Experts of a small language model.
Size: width 192, 47.4M parameters.
Training: a variant of SOAP for the experts, 667M tokens.
Below are experts of layer 3 (counted from 0) of a mixture-of-experts language model. Rows are named router (the router's row for the expert), gate (a neuron's input weights, with its number), up (a neuron's input weights, with its number), down (a neuron's output weights, with its number) and show model dimensions 0-191. Each number is 50 + 10 x the weight over its row's rms, rounded and kept within 0 to 99.
After each expert's rows: "gets" lists some tokens that make up at least twice as much of what it gets as of all text; "comes before" lists some tokens at least twice as common just after its tokens as in all text. This comes from a sample of Wikipedia text that the model never trained on. Tokens count by the router's weight.

# expert 15
router:34 46 54 34 34 56 62 56 60 56 40 52 67 48 49 58 61 51 34 33 49 51 42 57 24 42 45 47 53 58 43 64 56 57 42 66 44 48 70 62 40 61 57 70 37 63 59 47 55 39 52 44 34 44 45 56 44 58 33 56 38 53 64 27 45 55 59 53 62 44 69 42 51 40 50 47 69 47 56 46 67 36 67 52 46 34 47 57 58 33 54 57 47 38 51 37 48 66 46 63 64 41 60 42 46 48 42 39 55 44 33 46 49 39 65 48 53 38 60 41 48 46 42 61 59 34 45 49 50 60 39 46 60 54 66 51 38 31 49 49 49 44 63 59 34 47 53 44 54 63 63 35 50 45 50 50 55 49 54 49 65 56 64 39 42 43 63 46 50 34 56 43 39 56 63 52 64 62 50 45 48 35 42 52 60 40 65 66 43 38 65 34
gate0:50 50 37 47 45 50 46 51 64 57 40 70 39 69 49 57 51 51 65 62 50 53 43 69 54 53 35 39 60 24 55 45 59 49 58 44 48 62 45 49 37 54 31 55 68 60 47 48 55 63 39 50 51 54 63 45 57 45 58 38 36 48 42 61 56 42 44 50 70 53 44 52 58 56 62 33 62 72 68 58 26 56 44 54 73 38 55 57 45 47 48 47 48 57 31 34 40 46 50 39 49 49 45 65 47 36 48 56 59 43 46 50 44 53 42 56 45 48 49 31 37 71 70 57 67 52 26 34 37 66 50 24 39 48 56 53 61 35 63 62 59 42 47 59 56 51 47 51 50 52 36 64 51 49 37 55 42 56 46 51 54 47 51 56 57 55 63 60 48 49 40 65 45 57 46 50 70 60 53 38 55 57 54 43 37 45 45 58 33 61 49 49
up0:63 63 57 51 68 58 56 62 37 58 27 58 64 66 35 51 54 32 58 43 50 45 36 59 55 59 61 46 44 59 49 59 53 51 45 47 53 64 79 48 66 53 55 35 58 56 40 44 53 37 57 61 72 62 44 56 44 65 43 64 32 51 51 30 41 54 37 34 52 51 58 52 53 41 56 51 62 47 57 48 52 38 42 62 57 40 57 49 41 52 53 47 42 69 37 49 47 50 45 44 51 70 57 50 47 47 61 46 49 51 43 59 49 58 52 48 44 44 53 48 61 46 45 56 47 56 66 60 34 51 30 25 43 65 67 55 51 41 57 57 66 51 52 63 56 38 34 37 61 53 63 49 62 40 58 56 46 66 47 55 42 26 52 53 39 42 33 41 26 26 54 50 46 49 43 51 49 36 32 62 63 50 54 55 54 50 60 43 40 59 47 51
down0:45 71 63 58 44 46 61 56 38 55 52 58 73 45 42 46 64 41 50 40 36 34 47 50 48 42 48 47 72 56 50 48 64 47 65 39 56 41 44 51 42 39 80 41 41 58 58 51 56 50 45 44 41 70 50 69 62 57 52 62 36 63 53 51 51 51 61 77 52 52 58 65 74 48 41 36 42 46 45 52 44 62 47 58 58 47 31 49 54 57 59 41 48 55 49 56 65 47 45 59 47 53 49 59 63 61 45 46 43 62 38 70 38 50 62 59 40 55 71 50 59 38 53 54 44 55 44 56 54 54 58 56 42 47 45 23 45 51 52 53 54 55 45 51 79 40 48 45 38 43 57 59 48 51 50 43 72 48 60 64 36 39 42 41 35 61 73 34 46 45 64 61 62 49 39 38 41 54 43 51 50 48 57 41 44 44 45 61 56 52 38 37
gets: " May", " M", " January", " September", " K", " October"
comes before: " ", ".S", "ember", "ol", "r", "oll"

# expert 14
router:51 51 69 51 48 50 69 63 56 52 52 52 52 41 58 62 63 49 46 48 58 42 24 62 50 45 37 43 53 54 47 60 56 54 39 53 31 63 52 62 38 59 42 50 51 62 59 39 57 41 47 41 43 38 49 66 42 33 43 44 24 55 57 43 55 73 68 42 47 41 66 47 63 53 54 34 63 50 53 50 57 48 53 41 52 42 55 77 53 39 57 40 55 37 56 41 48 73 59 69 51 51 56 39 55 57 46 33 59 46 48 55 50 52 48 54 61 54 55 42 47 32 37 59 54 49 49 58 47 73 42 44 56 58 59 67 49 41 52 56 35 40 53 68 46 54 65 36 47 43 63 42 52 57 62 57 67 33 48 50 72 44 58 52 44 43 71 43 58 44 57 43 28 53 63 61 51 59 41 46 50 39 44 61 63 39 61 52 31 45 65 44
gate0:48 51 47 47 53 55 51 63 50 50 44 54 55 47 28 50 43 41 50 44 59 48 45 54 60 69 53 52 57 50 59 60 79 42 42 38 30 55 41 53 57 55 50 46 52 43 40 55 50 48 66 56 33 42 48 74 47 53 61 46 52 53 60 42 49 59 47 50 45 53 64 47 44 46 58 61 55 73 61 53 47 59 59 48 55 48 56 57 68 51 50 44 41 52 40 45 36 57 35 48 56 63 41 46 63 56 48 27 60 38 50 50 57 64 72 76 57 49 38 55 53 54 44 77 53 47 62 42 49 50 38 57 54 60 26 27 54 33 62 44 53 72 45 44 51 38 64 46 46 61 71 41 63 52 33 39 58 39 59 34 45 55 51 33 66 61 47 36 59 59 52 52 47 33 30 62 49 52 45 58 51 35 54 66 48 57 55 51 47 49 65 53
up0:44 45 41 55 49 54 56 75 52 39 37 64 40 57 55 69 40 51 59 52 54 45 61 52 45 56 45 55 57 52 36 48 76 55 42 37 39 67 44 48 58 42 71 54 66 46 38 52 63 57 55 40 43 58 57 51 41 55 68 44 54 46 47 56 60 48 48 37 47 46 72 59 44 41 37 57 46 60 48 49 54 69 63 51 43 60 52 40 66 62 36 46 44 40 53 54 51 56 59 52 66 61 57 52 52 40 49 29 37 56 65 53 45 60 74 52 53 47 47 34 61 43 35 74 47 44 70 54 53 31 47 52 25 52 43 39 56 33 61 43 57 61 41 54 44 56 53 57 40 55 66 50 58 60 23 53 50 42 46 50 42 42 51 50 48 56 47 48 57 63 36 57 47 48 53 51 46 68 41 43 50 49 69 76 46 60 55 47 40 38 54 69
down0:48 57 49 53 50 29 54 41 41 53 64 54 52 27 63 71 38 40 62 71 32 65 64 65 36 59 50 39 36 46 39 26 51 66 44 29 62 46 51 52 43 34 44 62 51 53 65 51 48 40 33 52 48 52 57 53 45 54 55 50 48 43 30 51 55 39 56 69 54 51 59 64 42 67 51 57 54 44 36 52 43 52 47 48 47 67 42 62 47 49 51 55 42 50 26 43 60 59 48 53 35 49 42 46 40 33 53 47 36 56 40 61 55 62 47 64 48 49 45 57 46 38 67 51 32 49 50 37 31 31 33 59 43 48 50 34 41 57 54 55 54 43 34 49 49 52 55 62 54 49 57 27 53 52 60 59 52 37 49 49 30 58 50 43 40 38 40 39 45 50 48 35 31 54 56 40 51 57 51 51 40 59 39 58 64 41 40 39 42 43 60 46
gets: "-", "\n", ".\n\n", " |\n", "\n\n", " \""
comes before: "-", "|", "==", "The", "===", "In"

# expert 2
router:43 60 62 42 39 57 59 49 45 53 45 50 50 45 39 57 51 62 39 39 34 63 45 39 50 43 41 49 56 55 39 61 63 61 41 52 39 61 56 52 47 68 36 59 52 64 62 30 45 39 45 45 54 50 56 59 49 36 43 49 39 37 58 45 53 49 58 55 55 32 50 41 42 46 43 50 53 59 47 56 66 29 72 52 47 40 46 63 51 43 38 59 55 30 67 44 64 53 47 58 44 25 63 30 56 34 55 42 71 32 56 45 49 49 44 38 54 38 59 37 48 36 50 61 64 41 38 55 39 64 41 30 59 78 62 58 48 39 40 52 36 35 63 50 53 60 46 26 49 42 55 40 64 53 51 50 46 37 40 48 61 55 61 32 46 30 60 50 61 43 53 42 39 42 56 61 58 60 35 41 42 46 40 48 53 45 50 52 40 45 54 46
gate8:50 34 46 51 35 54 54 51 56 51 48 53 62 52 66 39 58 45 61 43 59 40 68 50 51 50 44 55 54 41 42 52 67 38 34 41 51 50 40 47 37 25 48 47 63 54 59 51 45 42 48 44 45 50 38 47 72 25 59 50 52 40 62 54 46 55 43 49 64 53 55 66 47 39 39 55 57 53 46 39 52 48 74 21 52 48 32 20 45 57 56 44 41 59 40 63 52 53 47 33 40 51 46 54 60 29 53 60 65 39 45 50 46 45 53 64 50 62 33 41 53 58 54 57 43 60 33 39 47 47 29 43 59 49 35 69 60 51 47 38 49 57 42 52 68 68 48 59 65 51 52 40 56 33 44 54 41 54 71 63 56 47 50 65 46 43 56 50 47 59 42 44 36 29 46 43 53 48 36 57 59 58 53 51 69 57 49 42 50 56 36 48
up8:44 62 48 48 48 66 60 47 67 56 49 46 53 47 60 48 48 45 52 47 55 58 42 44 34 48 54 47 52 47 45 52 41 48 50 37 52 45 51 50 30 49 51 54 52 67 66 70 41 52 52 65 52 40 35 50 63 64 49 37 49 55 42 37 50 37 44 62 30 37 44 44 54 43 55 53 38 57 56 46 64 48 35 50 44 62 47 52 54 39 41 51 57 51 53 22 48 42 69 55 53 52 49 49 51 70 59 60 33 62 40 45 60 67 40 61 61 57 64 67 57 56 40 49 28 45 60 68 64 39 45 54 55 61 55 46 50 41 49 39 31 45 53 50 47 17 48 51 49 62 60 33 49 48 25 82 35 44 47 48 42 47 34 53 41 54 50 47 54 57 47 66 62 63 63 49 49 47 38 45 48 47 57 69 42 65 60 51 33 57 61 54
down8:55 33 38 33 35 56 57 49 47 53 57 50 34 44 54 52 44 68 59 55 50 52 37 53 62 44 54 51 43 49 44 51 33 46 53 54 48 52 39 48 38 54 59 44 30 70 50 43 26 35 47 30 50 37 54 55 43 28 66 72 60 35 45 60 59 58 49 41 41 52 35 49 43 35 31 29 25 54 57 46 49 61 46 45 65 34 39 48 51 63 69 49 65 47 50 51 52 65 56 63 49 24 65 45 56 55 62 32 61 44 31 62 46 53 55 43 45 57 59 65 41 52 29 46 46 58 50 54 39 58 50 53 55 30 50 43 47 39 30 55 42 67 47 70 53 59 53 46 53 52 37 48 57 55 57 39 47 60 58 54 52 56 51 40 56 41 44 54 46 51 50 44 52 57 45 63 49 41 49 60 33 64 53 56 50 47 38 55 56 38 33 49
gets: " of", " in", " to", " for", " by", " with"
comes before: " the", " a", " his", " its", " their", " be"

# expert 16
router:44 51 55 42 40 59 65 53 59 67 46 49 57 40 50 63 67 60 40 45 39 59 34 50 26 41 41 51 59 49 44 78 58 54 27 56 49 55 73 50 41 52 46 57 47 53 52 46 49 47 40 51 39 52 42 57 40 52 46 49 33 50 57 43 63 64 56 48 55 42 64 47 50 52 48 33 54 62 66 42 51 29 50 47 68 41 49 78 63 36 51 57 51 47 49 28 55 64 34 85 58 53 51 42 67 47 49 37 59 46 43 56 54 55 44 59 59 41 54 43 39 36 38 50 70 45 28 64 46 57 51 47 64 57 55 63 47 34 38 42 44 34 57 65 38 51 47 41 38 53 50 48 62 56 51 56 62 47 38 48 61 60 63 48 43 42 56 45 49 44 55 54 41 58 53 56 50 58 57 44 44 41 47 54 65 39 66 55 51 43 55 36
gate8:49 41 48 48 56 34 49 35 54 60 53 60 46 46 50 52 46 32 41 45 39 60 62 59 58 33 42 59 63 45 58 53 61 47 60 44 66 50 74 45 40 40 42 41 62 64 20 43 44 63 43 57 35 48 50 37 56 51 33 54 45 32 33 70 66 55 36 41 35 56 42 48 49 36 44 59 47 47 61 58 44 46 36 47 51 51 65 52 51 39 41 57 68 57 49 63 46 50 57 48 26 45 58 39 53 45 52 54 53 25 41 48 51 51 58 59 34 59 51 40 67 48 65 55 50 54 53 61 58 57 43 62 41 57 47 32 60 60 53 55 66 53 38 60 51 51 47 43 49 51 47 57 62 43 28 40 59 38 55 16 58 60 64 53 32 46 61 41 49 36 59 41 50 63 50 47 49 51 41 44 53 34 50 56 32 46 51 39 44 41 46 45
up8:53 57 41 51 64 41 50 44 74 44 45 49 45 46 38 40 34 44 61 55 49 44 37 53 53 48 56 48 47 49 62 52 54 48 46 57 50 50 56 50 53 58 30 70 67 46 45 57 45 37 43 37 68 63 59 40 69 51 47 49 60 54 44 46 70 45 48 26 56 46 36 41 67 53 45 59 44 51 44 41 34 55 57 58 62 55 41 79 63 61 43 43 44 55 52 48 50 50 45 38 26 59 52 56 57 66 52 52 48 41 38 49 37 46 48 46 34 57 46 56 65 54 63 60 46 63 46 55 59 48 56 28 58 49 58 45 48 48 75 71 49 80 48 66 42 62 58 51 48 41 35 60 56 46 54 48 56 61 43 67 68 37 59 49 53 34 53 37 54 48 57 50 57 48 55 33 45 61 61 39 46 50 58 57 49 28 53 70 52 48 68 48
down8:63 43 51 48 59 51 59 68 34 54 48 29 33 37 56 43 51 72 51 60 45 41 50 46 41 58 39 50 54 45 58 53 57 58 44 58 37 35 48 49 48 47 55 40 46 46 52 58 64 65 50 62 44 73 41 60 60 36 69 41 51 43 58 57 71 46 50 60 56 56 50 51 45 43 55 55 52 44 47 38 46 46 54 54 55 56 54 41 56 41 47 39 47 30 26 40 34 50 46 44 57 47 48 58 40 56 63 35 49 40 57 44 63 58 51 60 60 43 50 59 25 21 45 37 31 31 68 50 35 46 47 63 55 56 49 56 49 30 63 37 48 43 37 41 46 76 50 50 55 62 45 51 66 42 45 38 53 64 46 43 29 63 35 53 58 44 39 51 45 53 44 34 56 54 40 59 57 66 46 45 45 43 45 46 63 64 44 35 41 58 44 43
gets: " ", "=", " prot", " ar", " pers", " prov"
comes before: "201", "200", "1", "0", "2", "202"

# expert 13
router:48 53 74 29 27 64 57 36 53 50 39 62 59 54 60 55 55 60 52 48 48 57 33 56 47 28 22 46 61 44 48 65 55 58 43 56 52 62 62 59 48 49 35 53 41 55 61 38 48 37 56 36 50 46 41 45 35 52 38 54 39 56 62 51 55 52 63 45 59 52 62 43 51 36 49 40 58 49 67 54 50 49 57 51 68 29 38 58 63 37 42 50 58 51 60 39 48 67 38 82 44 49 51 32 57 49 44 37 43 47 50 47 60 42 48 47 54 43 60 35 45 47 29 60 54 42 41 64 45 60 46 53 62 52 58 54 36 47 34 28 40 42 71 59 37 53 48 46 46 51 51 39 63 59 53 54 58 33 39 50 58 50 64 46 47 35 66 47 47 46 64 48 44 52 62 63 52 45 46 37 47 41 47 72 59 34 55 53 47 49 51 44
gate0:65 36 71 41 48 37 58 37 64 27 56 51 63 55 63 37 52 38 55 46 50 44 41 57 34 47 31 64 53 56 46 33 56 48 40 53 55 46 49 67 44 50 46 44 57 65 50 47 64 43 47 42 46 38 46 33 59 34 46 33 42 57 65 54 55 56 33 41 77 61 49 53 51 49 32 67 43 56 56 57 47 56 55 42 69 59 44 36 36 61 47 43 49 62 60 55 55 57 35 46 34 54 61 48 46 60 69 44 59 53 66 31 58 40 39 50 42 48 48 30 45 45 55 56 46 68 54 45 59 65 52 46 22 42 60 57 57 37 43 38 51 43 41 38 60 46 51 60 49 53 53 35 56 44 49 40 47 54 55 53 55 44 55 61 57 54 38 49 50 39 66 46 35 39 65 73 46 48 60 45 45 41 62 68 51 35 41 42 53 56 54 53
up0:56 72 52 63 47 58 50 45 41 37 56 49 41 50 53 52 44 55 49 60 42 58 39 56 56 56 48 61 50 58 40 59 61 37 41 54 47 55 59 51 61 53 46 45 44 48 45 60 61 49 47 55 67 48 59 50 51 52 49 48 57 63 47 44 54 53 56 52 30 40 38 48 67 46 52 59 59 46 42 43 52 56 41 43 40 40 62 55 52 53 49 57 51 30 33 42 76 48 66 60 34 41 46 44 47 51 47 49 69 47 65 42 31 49 68 57 51 58 69 40 55 68 42 46 38 42 41 39 63 51 31 52 50 59 41 35 38 54 32 65 61 57 63 81 53 61 55 27 48 47 37 49 46 54 61 56 47 57 67 34 43 51 49 46 57 55 47 40 55 40 53 19 58 66 48 30 43 40 40 71 51 57 58 46 54 31 61 51 33 56 32 51
down0:46 42 51 58 49 56 57 39 48 46 52 51 34 52 67 51 46 56 60 41 47 47 45 37 61 46 57 44 55 36 59 58 71 44 66 37 48 70 52 69 47 48 47 50 41 44 55 55 39 52 54 59 61 64 40 55 63 54 52 59 52 61 44 34 55 43 52 55 61 57 63 54 40 41 31 57 51 30 65 49 59 50 46 43 39 34 49 48 48 54 40 40 60 73 44 56 41 53 62 64 50 43 44 41 57 35 66 44 42 56 41 43 45 36 54 57 37 51 44 54 49 30 49 45 67 56 27 56 45 40 35 62 60 49 49 55 42 41 75 45 56 66 44 56 44 50 62 35 28 52 54 39 40 52 50 68 36 61 67 52 51 37 42 44 46 39 56 59 50 63 79 50 52 50 41 38 62 64 44 46 64 55 52 53 70 46 49 44 75 38 61 44
gets: " |", ";", " |\n", " %", " —", " •"
comes before: " ", " |", " |\n", " —", " %", " Votes"

# expert 0
router:39 53 45 45 43 52 69 43 58 49 41 63 51 44 61 72 64 69 31 50 51 52 34 62 44 39 48 50 55 56 46 59 58 60 45 56 30 63 56 49 52 44 45 56 47 60 59 34 41 53 53 31 39 35 53 56 57 51 47 39 58 48 73 43 54 74 57 54 58 36 58 55 49 37 54 42 73 51 71 57 58 43 53 47 54 44 56 63 68 26 66 57 59 24 55 47 58 72 55 58 61 53 65 34 55 58 39 48 60 43 47 54 56 46 49 51 56 50 49 40 43 42 38 53 65 49 33 43 47 61 41 34 61 58 50 51 58 48 36 39 38 48 62 64 40 64 52 38 48 55 48 49 58 55 50 59 57 37 44 50 60 47 63 50 50 30 62 43 61 47 61 35 51 48 57 65 56 58 53 55 35 51 47 52 61 37 43 65 46 41 68 39
gate0:52 35 60 47 60 35 54 53 45 61 52 55 52 56 51 40 72 48 39 55 49 59 65 61 61 38 41 49 44 64 62 52 72 48 35 50 60 41 57 45 73 42 67 39 61 53 50 46 59 48 58 32 56 47 58 51 54 47 62 54 61 57 53 47 65 56 51 52 52 48 66 50 43 34 50 45 54 52 51 32 70 45 48 41 35 49 35 60 65 53 46 57 51 38 54 62 71 43 53 57 45 54 43 37 52 53 60 44 49 54 39 46 37 28 29 51 43 48 30 41 50 38 47 65 60 49 40 58 38 45 36 55 62 36 61 48 57 51 53 47 40 44 59 50 59 46 44 62 51 55 39 61 54 55 30 69 67 51 52 46 27 54 53 65 69 36 55 45 48 64 47 31 53 59 70 46 48 48 45 50 52 56 68 58 70 70 41 42 31 39 46 57
up0:69 63 33 37 46 49 55 40 52 43 61 44 32 52 46 48 39 59 55 46 41 29 29 47 55 43 60 43 63 52 43 44 43 62 51 49 66 52 51 56 73 58 54 49 44 62 42 50 46 62 39 44 36 50 52 36 59 49 55 41 53 74 59 44 47 37 55 61 55 67 40 48 42 54 53 56 31 48 56 61 41 65 50 45 60 39 40 64 45 52 44 55 51 46 25 46 43 44 46 74 44 52 50 67 54 56 36 50 52 53 63 34 41 34 36 53 46 40 59 40 52 57 67 44 60 57 55 60 39 56 38 58 52 51 62 46 55 54 37 56 29 56 64 55 47 60 32 64 57 41 34 46 43 54 59 64 47 56 52 59 41 62 38 44 39 56 56 59 49 63 67 61 69 47 70 61 39 49 54 43 34 32 45 66 51 43 35 38 49 51 50 61
down0:33 48 48 77 46 40 49 64 52 49 46 55 63 57 60 51 53 56 47 55 53 37 45 56 51 47 66 41 39 49 66 56 34 43 55 50 35 61 56 36 43 58 56 63 52 56 58 52 40 43 45 46 54 41 59 59 56 50 52 55 54 48 58 26 24 57 50 42 53 44 34 63 36 56 45 49 49 39 54 62 44 55 45 40 41 53 62 63 38 57 53 66 37 45 66 40 41 53 39 76 64 43 40 50 57 42 67 53 56 48 51 52 42 60 50 60 42 60 51 47 45 72 57 48 44 50 35 56 62 47 60 19 49 40 46 68 41 62 46 46 36 39 63 47 46 38 75 43 55 53 38 41 35 58 64 34 51 48 39 38 53 38 55 52 49 54 35 40 57 47 63 46 55 53 80 43 59 59 32 48 51 56 61 58 62 52 60 47 39 48 47 43
gets: "|", " |", ")", "i", "\"", "}"
comes before: " ", " \"", " —", " Total", " Win", " MF"

# expert 4
router:38 62 55 50 32 59 58 66 54 57 43 51 61 44 67 54 48 63 28 47 55 51 44 46 35 45 42 55 66 62 48 59 53 61 51 54 42 43 55 63 47 40 44 53 52 47 49 34 51 40 43 43 35 54 60 58 43 56 39 58 58 50 59 49 42 49 57 42 60 43 60 33 48 39 54 41 63 50 51 56 54 34 56 53 59 34 54 54 56 27 39 41 58 45 67 30 62 54 41 70 50 36 55 32 68 42 52 48 60 29 60 49 49 45 65 40 66 39 52 34 39 37 41 56 63 53 57 45 38 63 51 45 54 54 57 46 47 27 33 41 43 40 61 55 51 61 53 43 45 41 61 47 66 64 54 56 58 48 53 42 73 44 61 42 41 31 53 52 46 37 61 47 27 58 64 57 50 44 51 42 50 36 45 67 61 26 60 66 52 43 60 48
gate8:61 36 53 38 69 56 48 43 48 44 44 41 58 55 52 51 47 46 36 70 47 47 60 55 37 48 60 45 52 55 56 38 73 42 49 55 34 51 48 68 54 59 40 46 46 47 45 45 41 64 44 49 47 53 63 37 46 31 30 52 54 38 56 60 46 41 47 53 43 42 48 55 33 58 51 38 55 45 42 57 54 38 44 42 47 39 59 41 61 31 36 46 46 46 48 44 48 52 60 39 71 50 64 56 45 32 57 67 51 41 45 49 61 54 47 38 56 57 62 35 62 53 44 36 47 66 49 61 38 39 48 44 47 54 41 41 46 27 55 40 55 46 29 46 59 55 43 32 67 69 52 56 46 63 76 41 40 64 51 65 49 49 54 42 37 40 42 47 54 39 46 64 62 56 54 55 42 57 49 48 52 58 44 33 56 21 52 39 40 38 74 28
up8:47 44 40 38 23 45 55 65 59 56 44 61 57 56 57 60 37 63 58 39 58 52 39 47 64 58 53 44 54 57 58 33 59 52 39 32 51 48 56 39 42 46 64 41 41 67 52 54 63 52 60 59 47 60 38 74 30 70 55 41 52 36 81 47 42 73 57 50 52 54 38 35 44 62 54 55 47 54 44 44 47 43 53 58 47 67 45 52 51 40 55 54 45 45 60 60 59 41 50 38 55 59 45 56 51 68 65 57 31 52 47 62 59 43 65 51 48 49 43 48 46 45 52 58 37 21 35 50 68 52 45 53 52 67 56 47 62 65 36 59 64 57 67 44 33 55 51 47 47 32 41 46 48 41 40 40 50 41 50 42 46 49 62 46 43 63 37 47 67 71 51 53 35 57 45 55 66 46 43 46 55 59 52 63 60 55 49 48 57 59 58 58
down8:68 60 44 46 71 49 35 46 39 55 40 52 50 53 48 63 62 58 51 62 43 43 43 64 25 52 63 59 54 58 61 53 48 43 52 48 45 36 46 53 62 53 42 36 45 48 66 60 34 44 41 49 49 47 58 58 74 52 31 48 33 43 51 62 54 52 32 52 58 45 54 48 35 44 57 44 33 55 68 46 46 65 59 48 49 44 32 54 56 61 53 61 47 51 48 54 49 55 46 43 64 48 64 37 49 44 50 61 53 50 34 38 44 62 75 47 56 70 57 45 63 36 45 51 60 34 47 60 41 54 54 28 43 46 49 47 56 34 44 46 66 34 35 62 50 43 33 39 35 53 38 57 38 63 55 59 46 31 61 42 27 56 44 44 34 43 36 41 58 51 47 53 52 44 48 68 56 50 43 55 54 57 24 56 64 39 53 61 39 43 51 50
gets: ",", ".", " and", " that", " which", " but"
comes before: " The", " the", " he", " and", " He", " In"

# expert 11
router:45 47 52 46 50 47 53 39 59 49 39 48 51 64 73 53 57 56 56 34 47 47 37 59 48 48 39 54 61 47 43 65 71 80 32 51 34 53 55 65 38 42 52 53 46 56 70 52 47 35 70 35 46 40 50 55 47 42 47 44 43 59 74 34 67 61 64 38 56 45 53 34 51 60 60 34 67 59 61 60 56 52 70 53 66 30 38 58 54 31 36 43 68 49 65 40 59 57 30 57 48 49 59 47 46 47 46 43 57 43 39 43 62 47 64 38 51 55 49 48 45 46 53 47 56 50 42 51 60 61 29 55 53 49 50 55 49 40 39 52 34 50 75 54 44 66 44 34 46 49 48 28 46 47 44 52 45 40 37 42 61 45 60 54 39 50 60 49 61 42 49 38 49 51 53 57 54 44 57 41 27 44 39 56 58 47 54 60 61 53 58 49
gate8:65 40 61 41 31 59 55 45 39 62 34 36 51 63 49 65 51 51 53 37 71 50 34 57 51 49 55 69 50 53 59 49 55 70 51 51 57 58 52 54 55 47 59 43 66 50 40 48 43 51 50 28 39 58 32 71 47 63 46 55 42 47 49 54 54 48 37 50 57 46 70 53 57 37 54 50 50 52 48 58 66 37 50 37 62 29 55 46 46 53 40 56 26 56 48 41 45 41 64 40 66 53 49 64 51 42 63 37 49 58 73 53 46 49 49 49 47 69 61 43 49 54 45 50 50 60 33 73 42 32 59 60 57 39 81 44 45 52 40 45 56 51 58 59 46 60 48 64 51 56 50 53 48 54 46 47 34 53 62 48 30 40 45 42 57 47 63 64 55 67 56 45 44 36 51 50 47 39 51 75 51 49 42 62 49 53 36 28 60 47 49 47
up8:48 52 40 55 40 56 63 42 40 40 66 53 59 54 69 56 47 46 34 58 59 58 41 47 48 34 53 54 39 35 53 65 48 42 38 59 45 49 34 48 52 55 57 40 53 45 46 39 62 61 66 55 55 49 72 51 57 37 52 63 45 48 56 49 27 66 46 49 55 51 53 53 31 55 46 62 41 56 70 43 48 46 54 34 56 64 44 34 46 65 39 64 43 48 61 56 37 57 64 45 57 58 53 52 42 35 58 25 50 51 46 43 62 49 43 67 45 55 40 59 51 55 38 46 38 35 28 49 49 43 46 45 55 47 75 48 61 64 58 44 25 64 47 43 36 40 50 58 74 63 54 50 51 64 54 29 49 32 46 48 35 46 53 32 43 52 55 53 60 52 66 47 66 52 55 37 44 67 43 46 64 56 43 67 57 43 47 55 42 41 52 63
down8:61 44 64 42 61 38 46 62 50 43 58 58 41 48 60 37 38 36 53 72 36 60 60 36 58 54 64 50 48 50 61 59 52 58 33 66 46 39 43 39 68 57 55 60 62 44 70 61 45 64 53 55 64 54 58 57 43 61 52 51 50 54 56 68 41 70 62 60 64 64 46 41 64 33 42 67 52 76 56 57 56 61 54 38 66 42 65 47 55 48 63 58 46 70 42 63 35 47 39 65 46 50 41 57 68 49 48 39 48 54 51 59 55 43 38 57 53 31 58 61 59 65 53 49 59 50 62 37 48 36 44 48 47 41 66 66 59 37 50 46 52 57 49 45 36 54 48 39 51 71 43 58 42 46 46 59 56 52 50 60 37 46 66 46 56 38 27 53 43 50 47 60 65 60 41 61 47 61 36 65 56 50 41 57 43 62 53 49 49 37 53 55
gets: "al", "y", "ic", "ar", "or", "an"
comes before: ",", " (", "\n", " and", " is", "'s"